python train.py --num_hidden_layers=9 --n_experts=128 --d_shared_expert=0 --hidden_act="squared_silu" --moe_layers=[2, 3, 4, 5, 6, 7, 8] --normalize_top_k=true --balance_bias=true --init_std_router=0.0314 --tie_word_embeddings="early" --learning_rate=0.0037 --train_tokens=481900000
Below are experts of layer 5 (counted from 0) of a mixture-of-experts language model. Rows are named up (a neuron's input weights, with its number), down (a neuron's output weights, with its number) and show model dimensions 0-63. Each number is 500 + 40 x the weight over its row's rms, rounded and kept within 0 to 999. Numbers have three digits each.
Before each expert's rows: "comes before" lists some tokens at least twice as common just after its tokens as in all text; "mostly gets" lists some tokens that are sent to it at least half of the time. This comes from a sample of Wikipedia text that the model never trained on. Tokens count by the router's weight.

# expert 75
comes before: ",", "\n", " (", "\n\n", " and", " =\n\n"
mostly gets: "idae", "ensis", "ión", "ida", "ima", "atus"
up0:553496513533542472551481557534522471509596408536581451499485538467474538578463531496474498551486608483549521473476504477588488475507470523493524517487563501490471512517411453477541427468495454
down0:555541533498462498491508480538537551533524496449398497478542521552402501509497503526508569448528493427519470482518544538569521468519547568469558570522558497541518465447577494499425434527490407
up1:552496567406518505446502492482527566475462461478436542454506451497484599496493597508529427543465508558431514506537456520537483468499472518511599478523487543473574469505492443473520507510509464
down1:472528502486503503551549503455437493520514543489556465533494577442470492480465538480512515573421454489527558545577526474440572477486593487463441482454559498499457543513479509496516499509460475

# expert 105
comes before: ":", "\n", ",", "\n\n", ")", " of"
mostly gets: "°E", " JPL", "(s", " classification", " manager", " producer"
up0:506488493489474528488460516463552536513461485478565477390519588523510422473496501530537509466463487440461501513527469514511468537476505491544553435423461467503447491453475532479581486468561498
down0:504475486476532547466555481527460444458493492499460514468471594440563540485484538460506501542466439518512421484460487501519534537523455545520541472514525542383489499456544417507517486593527521
up1:513504528548509486506404402532513482530558462531523525489515558486484515494480462404458492561499462491433491486481439487498494486537551518448516480512489525532531441469501531478495498538496527
down1:426444545489492492461473538438553537501548474474542496461524535507496487484488485528530489458481542470562526545425486494418519514505587490436424488546514510558509528454518520470524492411465551

# expert 35
comes before: " to", " of", " with", " the", " in", " by"
mostly gets: " out", " back", " up", " off", " along", " due"
up0:509505580540460576515533522529498537541565504499520458465484524527432551408455523534484510510398521436560435503542531482577516467513469458453516511372465499532440482479539531443519475551441483
down0:452528440463583523485516506580535511471554519511417474494511522488552488563466502466498511543501522570531487482500497486434526443456547520508494496563512456505447513546449445466513512539448498
up1:469522522468527484437517474488541423601496522507553518531531480506521530504443528540533497500479502468520547479512531467394580485513430497613516488514528487430541469437488548553503433463511451
down1:553471450483489432539497497507521477526512522537451503484545459462430511509497469466480549475514483499517514499544513484460548467467528548507490495529497503586570453524478539508561463577491489

# expert 119
comes before: " the", " ", " a", " his", " August", " October"
mostly gets: " in", " throughout", "On", " on", "In", " In"
up0:453470464519513508537566471470475449537463574508426543544579502466491478487517521543485486540483427529529517437544495508498489518549572465504469535524398565488513495548550487557483381485400479
down0:479519470441491504462496482474473580462475503540499507507469489469516499501551536517474459535452543517560435446549543415545452480490549484439442459539516466634598531510570476544510597473433488
up1:549487423460509444533451513478453532470481501522542530503491505478495493478516570536457479507531510521475526519504483479550490465477494536493509527504512513516539508540425510473444504549444482
down1:506445509524485443497409466439458551519498522483493491507465479501499486502517502509547447504508487486493510558599501422539429502497511482485445496540482542574539533482514524512574511510507507

# expert 54
comes before: "==", "The", "===", "In", "-", "|"
mostly gets: " =\n\n", "==\n", ".\n\n", "==\n\n", "===\n\n", " ==\n"
up2:426471454443465462529426519517550460566467570382480505456557458535558532478441519473465525488491464516501459466481508472472421505544528538507480454520526443541481476494528466522504536447533548
down2:519474531489544453529550440508437507529546496449505459503486454488468432530502518488584456430562437501582566460599564482568488461487507462525502533457439488512493485478486549493490513442521478
up3:477475475487476503513409394483543474523545450517529472525478442534547516531476555518537527436523533514583443493572448465496555482535564487599494490445575466461549489564468512493502521480401512
down3:499514494530503455501501536490525541528492532480476506380466496484514534498513422440463477537488439567454497540504556508504500498421459516526510552436478437574534444467513506496463438494518535

# expert 83
comes before: " the", " he", " it", " they", " she", " of"
mostly gets: " when", " where", " any", " if", " every", " because"
up0:530587496482526491499477510428484581462549515546477502457411504522585530460531475496543532539475511501479514547533510446552431471495448479488505425485484565500524515550503545484484440479553549
down0:468492530498496539490513433511474567530477560431488511518524450585496569534474471539480509508504462474494445422447489422510549438497471559500450575481505439514506533559534477505501426422486511
up1:541497536464566502480461471518513548464494490446539528487510582494442455496467521518564498475577473518486459511474510520473526568514470461485533496600510474463440506472520477518537545558500542
down1:525479515498473600530513457472473549506535468523427499539557527445483501547466569458523443439536547462478519548526525476456441526495468444501481505471500518565501518453530483506504471468498532

# expert 117
comes before: "201", "202", "200", "199", "198", "197"
mostly gets: " inter", " con", " sub", " recon", " trans", " Trans"
up0:521501505511504455479449444516535489506450528503520522457577494528553477513485552389477542597477485472446536517527549468564513509510407496452498537579582453478492544495447478498505524552472459
down0:484483552498545468491475494459596498467452493468543505577461497428408541515431495490459491476503561471553528447480501481502541561460457496437513490575519574519519498451511445491527484460508434
up1:524512455479494472483587493536553531542531541499455493462459556474534501536453465470559516566483496523501482557517576467468446551517472484462493477513428496479472526507552605477471538490539546
down1:540389425511473474474481443475438421517501529471499505546541514483488483535510453528518490515555537554460493512444487543435491492514473466482468559494494506530535475440542450559493517468461541

# expert 52
comes before: " of", " was", ",", " is", " to", "'s"
mostly gets: " called", " song", " call", " book", " idea", " renamed"
up22:456485511569564506421491510512528500533522422492496503567520541514470430511534470574565524498537557462486509466475484441534494447463539451460540577517480463500581502550545447495489495482534473
down22:501505461474467536526505501467539568504513524522394553518496487462547482469526466465491464490424564573569475530447511501488437456567473479455525539508461507502471428457497526508539507490498463
up23:588567497526511460491471523584547527596469515550500532530566496438476559487523453538535482507459555457480495443461510504493496506542521516544525525508508512484566519506473529462467429460555519
down23:494553564427610517431539452553491522549490577555503443383480537498536480459498436508463495462484504489473524566479474437481536515493535445483503502527505464499455471464501491502462501486454496

# expert 16
comes before: " the", " a", " Representatives", " his", " Fame", " this"
mostly gets: " of", " within", " representing"
up117:488517472574491513522527514528517536536523525523410536589465536402476536492520404494458480521454531438489524504537514467495490529500524455510500585485473505494530494530459522499488461488510486
down117:490499582510469538512509443473487437501425522544511487524553548446432593552437474428522550482495523525475461544509545399516467501536478552468508531492507519542479511446528548521512508451525538
up118:477489537572467527498486476521472456493513463464477518463420527534532487531497485507479454486509472457517552480533531520482437544510532490447509584550573507513515529523422477482513412471555476
down118:586470484531495551520488478492467518493441549515519546492537540484505518487501494489498503519531477518443520452572513416481476505548500528487472455401527579585563507417435507531485475528471596

# expert 4
comes before: " |", "′", "°N", "″N", "°W", ";"
mostly gets: "″E", " ago", "-TV", "206", " census", "222"
up1:552448516508499433471404560522500514573507520459459457457464507477452490508489546442535499516506576447536527475500528457505557472448496480559474437552413507496532608571508449569513488459559454
down1:513551505498503448477488463437424476447497438492501449527447507541452520557456483526496457507479513524509580580519579489549517509427470518516472507526478502570499507595471470522523490448490459
up2:593463470499536579558546508527433493455522499470403524452458507495484483552496524523468601506549544412484508524542548513583443449482517486544489508474523518525477508522467577487448431481499514
down2:523509528497465432534459527529609539465473567505478526498470576513547497516449419491520462506467511441516555455499545521490514434501451540486508502502436486518568504426489457539472490454522506

# expert 25
comes before: ",", " than", " known", " as", " in", " used"
mostly gets: " both", " again", " However", " often", "ically", " just"
up16:507504527535452393482500512487435515503431483471499425516467576456518473463464512504578511493547566493411526583434559519499464501535566489502479480488466495595563513488491477496530524494441548
down16:517452503492465457453533566451527451480505519439467468526466453528503506487513545507488472508529543487505511509428509525465608568453529429466483490465555589470419497474485429518527531543520517
up17:459475529554522585557540604510456512487468486545519504488510526564516558426554460490479501503427448553528486534573465510503498454445494479506564460482457540536457501440540552520550410507413489
down17:486486496465468567480535458503477445493440566520554542540479508465573504482587527454451515453464477490469574502461511470516514491507564432474528578454498599471426514504479496519504548532479494

# expert 121
comes before: " of", ",", ".", " were", " and", ".\n\n"
mostly gets: " region", " areas", " countries", " area", " teams", " students"
up0:499557565503468443496520606471508484437467435451485494484529485446541491503482509481470512471551433542467514476586470463494568564474510496452499464461521515508496455451541496516477464439557487
down0:432535536499510509494548487550473402470476502606457508548448534552559515460448528465511474463420475505511496477574413448468525490513494485478575498461515497441402508564424587537579452561460503
up1:476439563523495508577548506518479616546411448499476464410484579499464512476426490521510493502489525444546461514486582520442534499495488469495553484470512484501485529449466516527537531519571514
down1:531497537583508550520517455454480554529402488481472493528445499496510485463514517533444576445562581510532506488483473556455511461514486482463487494500455495513491476516497491517441418574520422

# expert 70
comes before: " the", " a", " his", " be", " her", " an"
mostly gets: " into", " using", " through", " between", " against", " alongside"
up0:536445572483510472472502478530588484468439484515539492447514554501552517484477479471560537459468452534408505440473471474526427529435510489456524539523519505502520527492474491390493506417461548
down0:496441563506517528515466517462451468530516495428427525464465519501479530549511539610493510457520496449441465582571514541425545453536523525535492452568555485516526496550521532502546430501518486
up1:477499473375567544550471594493517527575535564476376490464475428501479455503481452481545459485517477486470488452534473525485441515451469502481442485530565505522530509483531497519476616481532538
down1:476440511530471491463475428475471522526477508511548527521539518557541522506523517512494515491553492576512457459500493576458489505533530505511503468494491506645560467516481465499486432559510518

# expert 95
comes before: " ", " of", " |\n", ":", " (", "\n"
mostly gets: " List", " Episode", " Saturday", " SR", " Township", " Route"
up0:486445469491468479591472466523476526473501477520503559498499451483455460499552474524516516518500509445510472490494466494515588445559486496496449557540528403503529583526447535552559503548487424
down0:536483478539477504471499514496415520456484472538436527480472483414436468495505544510523468511518463525448465469522521456558521436445441487495485471606498518455440538495486569471461468471564463
up1:561446423563485523491525486503512561438495480499412465426510495443491538581498520452505543472454508530489552462455508468444461487462494455470491513489514561610496510414511527537503521462565440
down1:543424594492401455566513423502424533487477463521485425478470473502457498518506470514502548561514490481554485468524488545513553498557460493492547475543494470546519519495549457568524506569486509

# expert 127
comes before: " of", ",", " in", " for", " and", " to"
mostly gets: " director", " President", " role", " member", " Minister", " president"
up0:474483492464436451542527494505522514534524549471457486507491481426474536548505566483497502510508483486513528496536569469489515463553476423520554507438526445545469511542477475477550545485510474
down0:473473530486493559525475474498492467527474549500489586591487584555445561496544422496564496534522514591547508480437491504473526438499474490423475486476484513514510465467473501501450563481515525
up1:524478517502517495477442508518541491535488530507482506489571427552476410534565494500540571453425579422486490526445541448528490508518499422507511514498525499547481481541567444496479508523478491
down1:500533519443466493503512550496497596487520569483475451529529529474480447568481499482557529496426553494522463467540481554528503555472511542459497459474534535530483523408483481447486471510526530

# expert 5
comes before: " ", "000", " and", " New", " United", " a"
mostly gets: "},", ".,", ","
up7:511477490555465514607511505484470508454515507515461546398534451437494471487476533514484504527495493469481513499520470574535491436490480521472471488466549473461499492565502511536484445457526589
down7:542577405499527455480550510444451553559572418439466440558458517428528526546476491472560490460513533442448536498523482544400463522495548461430455474554529427521547517481513537497473485557498452
up8:455455489559471532555518466531562546528511542539485524524512570485518573522506422435532526492473492452464478494497491604531499477549535504485524436468477431493499459504482504476492510510588511
down8:458493472540496527445491464502498591565535508538494551518381502553432503534572475496511503511480535552452444551623454457532471478462512490458569555462455500581508506468496473486506472433518524

# expert 14
comes before: " |", " (", ";", ")", "i", "\n"
mostly gets: "э", "ي", "у", "к", "е", "и"
up22:489458509432483564481497506444477537477524478463419484470556499528489542558496511508571519495529539423450450574558511461468524480444462465471580561517486491518452475482496455459458512480502543
down22:484508507520528522579522488536443553527451544489513491602449558495484515479510465497574476482476512468491576548515520524444479500549482512575489514395514554512495488489468507556472511457398477
up23:483522461447423427496465497486600515503428499503463498522556452429558414473537481511511479508499530516449481414545489495513477544478553553568539443536494486387546474485458478550511542491503523
down23:477535525487606472563506455479529570523549546499535470517521497512525527446509499558444518469461471495488448486497492547529541447449525473485507511489480511471518465477421451471487484463494457

# expert 107
comes before: " |", " |\n", ")", ")\n", ";", " by"
mostly gets: " Won", "featuring", " Nominated", "died", " pp", " •;"
up0:544539497526494497484423540504519512586539450532475448522477521507503476513485456486520533539428467538477435535527478442535523561510465482519460519479454590490490501464405525560487518504392507
down0:477464453461470493442490537496539481498559442485490483500454463464541520509439497527536512498544563610557492502541489446504518478488507466466423544462481519568428560521480568550476427471500564
up1:569476530439540511474518444497565556578476459528508555476511507527500563554449481479507487462446465472531441507542506555513541471452463487473531541593475556468455538498484514519588445452442500
down1:491450462485505482511519501461527525493406430553440521502525517454521502495502465480519496555480549486483494506549562433560561475517477490557545487529473540447497529506425526515532542424432484

# expert 59
comes before: ",", " |", " (", "\n", " K", " G"
mostly gets: " Carlos", " Steve", " Antonio", " Alexander", " Pete", "rett"
up2:416567436477473494490517476456460466479502501485487481494576418558505499529522488464552470592476460546439571529543614434504506459515518491535536536529481499456476513516494501507473509483520530
down2:552470522442512504599471452564528515545525548383497521451524521437561485524470514525505538474546476498438478536533463497489549427561526468470551486474524480534503513499529452461541486488509483
up3:580542516460512507429487478544494563532472529486546458480550510556516474493569429525488511542477471536514476533465532483522480467453484522603560461577465441507465547525484495603529472532515479
down3:414468502509547480510418497511463392531483441524491502527471515444460489495526558469554510513502503508549466567554464466524543543443515465503430508432547483461500461554487504479487504466461495

# expert 126
comes before: ":", " |", " |\n", " /", "ified", "(s"
mostly gets: " Total", " Length", " Species", "Pl", " Website", " Clade"
up0:521553495525427487479513558496486517541460536499428477516440522511586523482510507481546533480484583447533504488450490503584479506506527486592441508466461454489503530496557464529466470528513495
down0:487509539471523526502485441530477443500450539489553491466429467562533474470488463534458613485484516501511591456466531546515494469453492461446452460500508475484433545531505580462481517562461503
up1:516533563498598499492435565465528488508544523500472481480487531514464435550524543497450551496571421485542524479482529474524492483480579519480501548452495483541537494431426522514454514440500470
down1:506477525554487434472502531499539570528502467453391499474499528474467498566545494505496569521453517526516524510436486414480503585429544496495431513477552462487469517479452516546526425464531573

# expert 76
comes before: " ", " year", " time", " season", " day", " years"
mostly gets: " early", " same", " this", " previous", " new", " these"
up0:547551540511565461457439479431473502502457484481542575491528491557501507530478498574490551440533505491494501429479479454495500457591501469551523497491439481507573469574489491416437524513514459
down0:555553521510495498534455461514524461547508550398474509452557450553487411541502477472536492490536469519431498503505500540460509507477470523579546528426430532470506486547536478533503484440531511
up1:500584506474464473496552514449463487458544486494526492497467382507525507482489504445452575506507533510469533490506522458549486464493488432481576517498421569522531460549489559571480516539469424
down1:474486558558420557439587468474468467482504452589461534512479548488533442561494468494487480500620536494565447488436552487527525504518471441465534504510554504429438449563466500512452559515478499

# expert 0
comes before: " The", " In", " He", " It", " This", " She"
mostly gets: "\".", ".\"", " Dr", " Mr", ").", " Lieutenant"
up7:450476517435457455511424492526484523600502486482504531418464503429469410493475551479492467491509489547483558438544466536508523442591496509548518467436508518455509504473469531604526480471515488
down7:478459547447523516447459501491482448512460565422563555522521485474450478516487551533508521475538515520535539510460491531492533455515418459464542455523495536463430475489509490508606495504476495
up8:535564440511432495560501507448494555497524411464538501475463470471494521513485439507484494477527475468539522540529496569511464509560501448506475519486410441503515522532493458529508476533550532
down8:499572467524508527481527419462544505520517504456487474472473412410529491456499511485560570538476523522520534485521484452455439511538526505445466489526565416547590484444421547484526437559441430

# expert 46
comes before: " |", ";", " |\n", "0", "–", "."
mostly gets: " JPL", " Goals", "|---|---|---|---", " –;"
up8:490483499441469455457499422393467508542481488555514606551449449504440517529536463507484476511515527526510545513485536480441514516448426461492537510469459490596585517540476569505465537509491462
down8:490524530460509492531480521451475534497455446518465449555535493483491496549491553520548545512506519452523485481557506557597488514481526457471488445492420434547486534496544492471463406487494476
up9:484475508599521431492436478543490516464516506501427503510486595455381563436481482552535530499490540508506534488502445556471589522469504475458563533498507508457442513511432523521514464509467500
down9:514514436488458525525426466525418529488495467562507509505483497506502471492525462497481575583484545584487571527498580476465617545488487431521513465489523513463422484557502493482434477568441490

# expert 64
comes before: " the", " his", " a", " its", " her", " this"
mostly gets: " during", " before", " until", " During", " without", " after"
up15:497532547491504473465462484545548508441473477574498452484509524510508496499592484459450551499474389537553498466503526530494523568515434493490528506460446460511492445538448405486557483502517521
down15:454557532481478527449437481528524522464530519510483521476448530521522504506433492447571480450531511501488533606521529473498512513443516474475494480539486575444511458459539468474478499491465525
up16:547500527570493501493458443476487498462488476517507487441482531488536468571513521425540523482443494470455565464504522436485479521554482445497533565566576493510486551461473524476499493428588452
down16:511432526529513500549521513480500542496560493498531481527532510403521562534462467488482519508512523476465496473497546427509456498463470563505514470511516493589483470519585468518483497461600522

# expert 68
comes before: "==\n", "==\n\n", " ==\n", "===\n", " ==\n\n", "\n"
mostly gets: "History", "Biography", " listing", "Plot", " Places", "Reception"
up0:512485541526509483461481459454584540513532518470467475513503513466469561505520438491523537599458585552446493455431531471579541536549534462482482477463440439453548487499442497477478517530459494
down0:507519483521507546515479524418538594474602489581536519511526519568502587508433469485464572487520486456533497494476529468465481478539554490478513452518471469573536434502471442500483523523537514
up1:461483479514465442511538516470505532457512503494434496470532498566563486529523517497486538529522572542500481529472544519432443543481489487538476499470487351454504516550512502464490488455447506
down1:551498577470556519541518446486501536541551471560544460481466450472455464476433431465475506514506504509487524443501450484487573456440525527464477524508511542561501517497471590585506533558477497

# expert 31
comes before: ",", " (", " |", "'s", "\n", " was"
mostly gets: " Jones", " Wilson", " Williams", " Smith", " Miller", " Johnson"
up14:511548495565502522443467499533457507446535505532531543500482436464508509447491467505492507481407456454527422492563520459502510473561486491486506520437519504548440501520516528566503462495544545
down14:555541500542500427525482490540546488474525611400490520489596476500528499494561494484563453520502513492575427440446537465529475479514487526514505521510548459485508528514426482519486408437500513
up15:455535518481492506454514418389461462511589438481519536480517536498503446502479537468432545472568472566485499489451526494524510486511553565551533521536533410503464523466444497485534461527389500
down15:525474463526476539516452552447531503479445511581483487541526534482472510469454505472502464589439506448515549469490457501399465468513525443442505542440486544437451442549491547512548426461474480

# expert 60
comes before: " ", "^{", "-old", " later", ")\n\n", ")\n"
mostly gets: " June", " October", " July", " December", " April", " September"
up7:538419484546462495510500481479488494640493482490454512561505457538498491487511529523448599493456423437514464538516505463529499506478530451468461452569523477527557525487506493547513485482469429
down7:465464461478434516572448533510507606524475541486530507487478413551542557490587562446496501541520417408520501419507427496506502497519484454486524508513545503569508506537501511488470475490542525
up8:504499518459481413517422427534507483549503561537501513547520584538508535516526503503490502539476538520495466495559516534520516415546500532526517467483401424557468485559515552545516496465445545
down8:553520484458494507451485504540559560465521442590531509448482537518553514479447471497483451617551508514480490542392499521513567501576540492416457531402564515559489497489497473521470523546474488

# expert 45
comes before: ",", " (", "\n", " |", " in", "."
mostly gets: ".com", " School", " Festival", " Stadium", " Avenue", " Records"
up0:519552503424595511545434468543451532574497524503516508413522427531507424528536487527489566480469501521436429506543516517480515495499515511509465403491479477513503551512415523474461511500534514
down0:519457511559485499494485553460489558501509553414472494515550442474438522523508514524562494497521502493498436499536455485443448437500478486501489476526560414527561606476467485525515481529557552
up1:547461495502448505476479556556503501502489508376456480543552493566489533565546506494465486503471528420507442555529481436545511494473506510567478516520522502502472488498488433547505483489503462
down1:460573517454508479482509505493472547546556545515489519551436551495460521526477497479440418486514468470519539545508534508529530431500485532531532472492571568513426432519558514470543404541459524

# expert 58
comes before: " was", " is", " had", " has", " were", " are"
mostly gets: " they", " he", " who", " she", " there", " They"
up16:470526518527475510458418517481533588546499540434474514476457512512540506419521532536564454525478492489529515510488546541470494414463472528568444456507433459523525493527542552591520453514419556
down16:508489503456514474569541436539606464478494450505513502553516504509474469490474536555445471536464438441517562501531501472550492443473555516572483534502503561529465465541530408423445518483508493
up17:503537531568510489463565462452477507560460462508493557521500501496482444520470545465518422471437524491552601493445523471534464452563476466511509467497458465553533523537514484536500543547475510
down17:522472445528492591489499538530441536544572495559513420455465525428475531420561498534500471492453512540487505494548438556511497523552557523456459520527514558543468493508510511477463499586423534

# expert 116
comes before: "5", "4", "7", "6", "0", "3"
mostly gets: "201", "202", "199", "197", "196", "195"
up0:524537514560514524515557546508520519475569474473509494551510489531577565498476495499446538525415481540464421541486494513507549456550516552497498479434529470436497508530499510513497501499385577
down0:492482525515454478492471530417545476509505572509502559488535495475449449482482479544540494452508641479581463518461541492488488527478527502543513579429526547506510480478521569511472552488507479
up1:527451446529468464504425468443527523493488512535445495529549511524522611523556424476461451569487567548451523503520508467457529537482542457552468512482472490462587528548508481467494506478495503
down1:467433490437471488516409535488507480468492529548521432488470478540508453514540546501492578464474464438584539567476529470532540460485493562532427481494468547543452501555535555548552550533454514

# expert 66
comes before: " in", ",", " of", ".", " for", " with"
mostly gets: " ship", " group", " plant", " campaign", " house", " hospital"
up0:508538483520465508538496475461532552567439517518412511462585492525464471583436519461520501422524522512441462524479538502470511516548505418469488472431512522590449541458510444469471537451499555
down0:483535455515513435434498539466543563508566496455514556491513491513500527526560468506487449431549526549399442530525521452450374534526525481491509515494481549564482526491505505409424492504496525
up1:556520526501530487550519547452506468559437540477432510456486513489552471429517523487502532492519532484451419505505514461442470517496528474499474544487463500567545529547412478422464552496464497
down1:457534502514482438477444610557432476523493476507518525484510499508518488521527472491472518514475597498517489571535525523440454517508401445517537490441515541619570534436476477487506551431463523

# expert 124
comes before: " the", " a", " his", " least", " an", " example"
mostly gets: " at", " for", " per", "At", " under", " cost"
up15:509559502547515461450456539543533510496481510429514466463469500535530472514497548509477602474532522447512507529475412493504493483535520516492484446538548519487503472496499425489543509538425458
down15:519460560537473479496513483522430464573443533529520518538507422541479480509568466447478498475508445631507520480491468496458552521431502552493427430476479508570505524484450496584524451532424504
up16:486500487476476484598539437540552507501458530519510510516568557490498511483486572404412505547421494500503471424513523502497535615415512529526494457447597505509494507537457479499516444490498472
down16:552484528597538535520573490416515574499577506473528455472431470552523516463515523444514454528505568508518525480485440529554467511480518513490445464448497509586511455493478458522529452475536513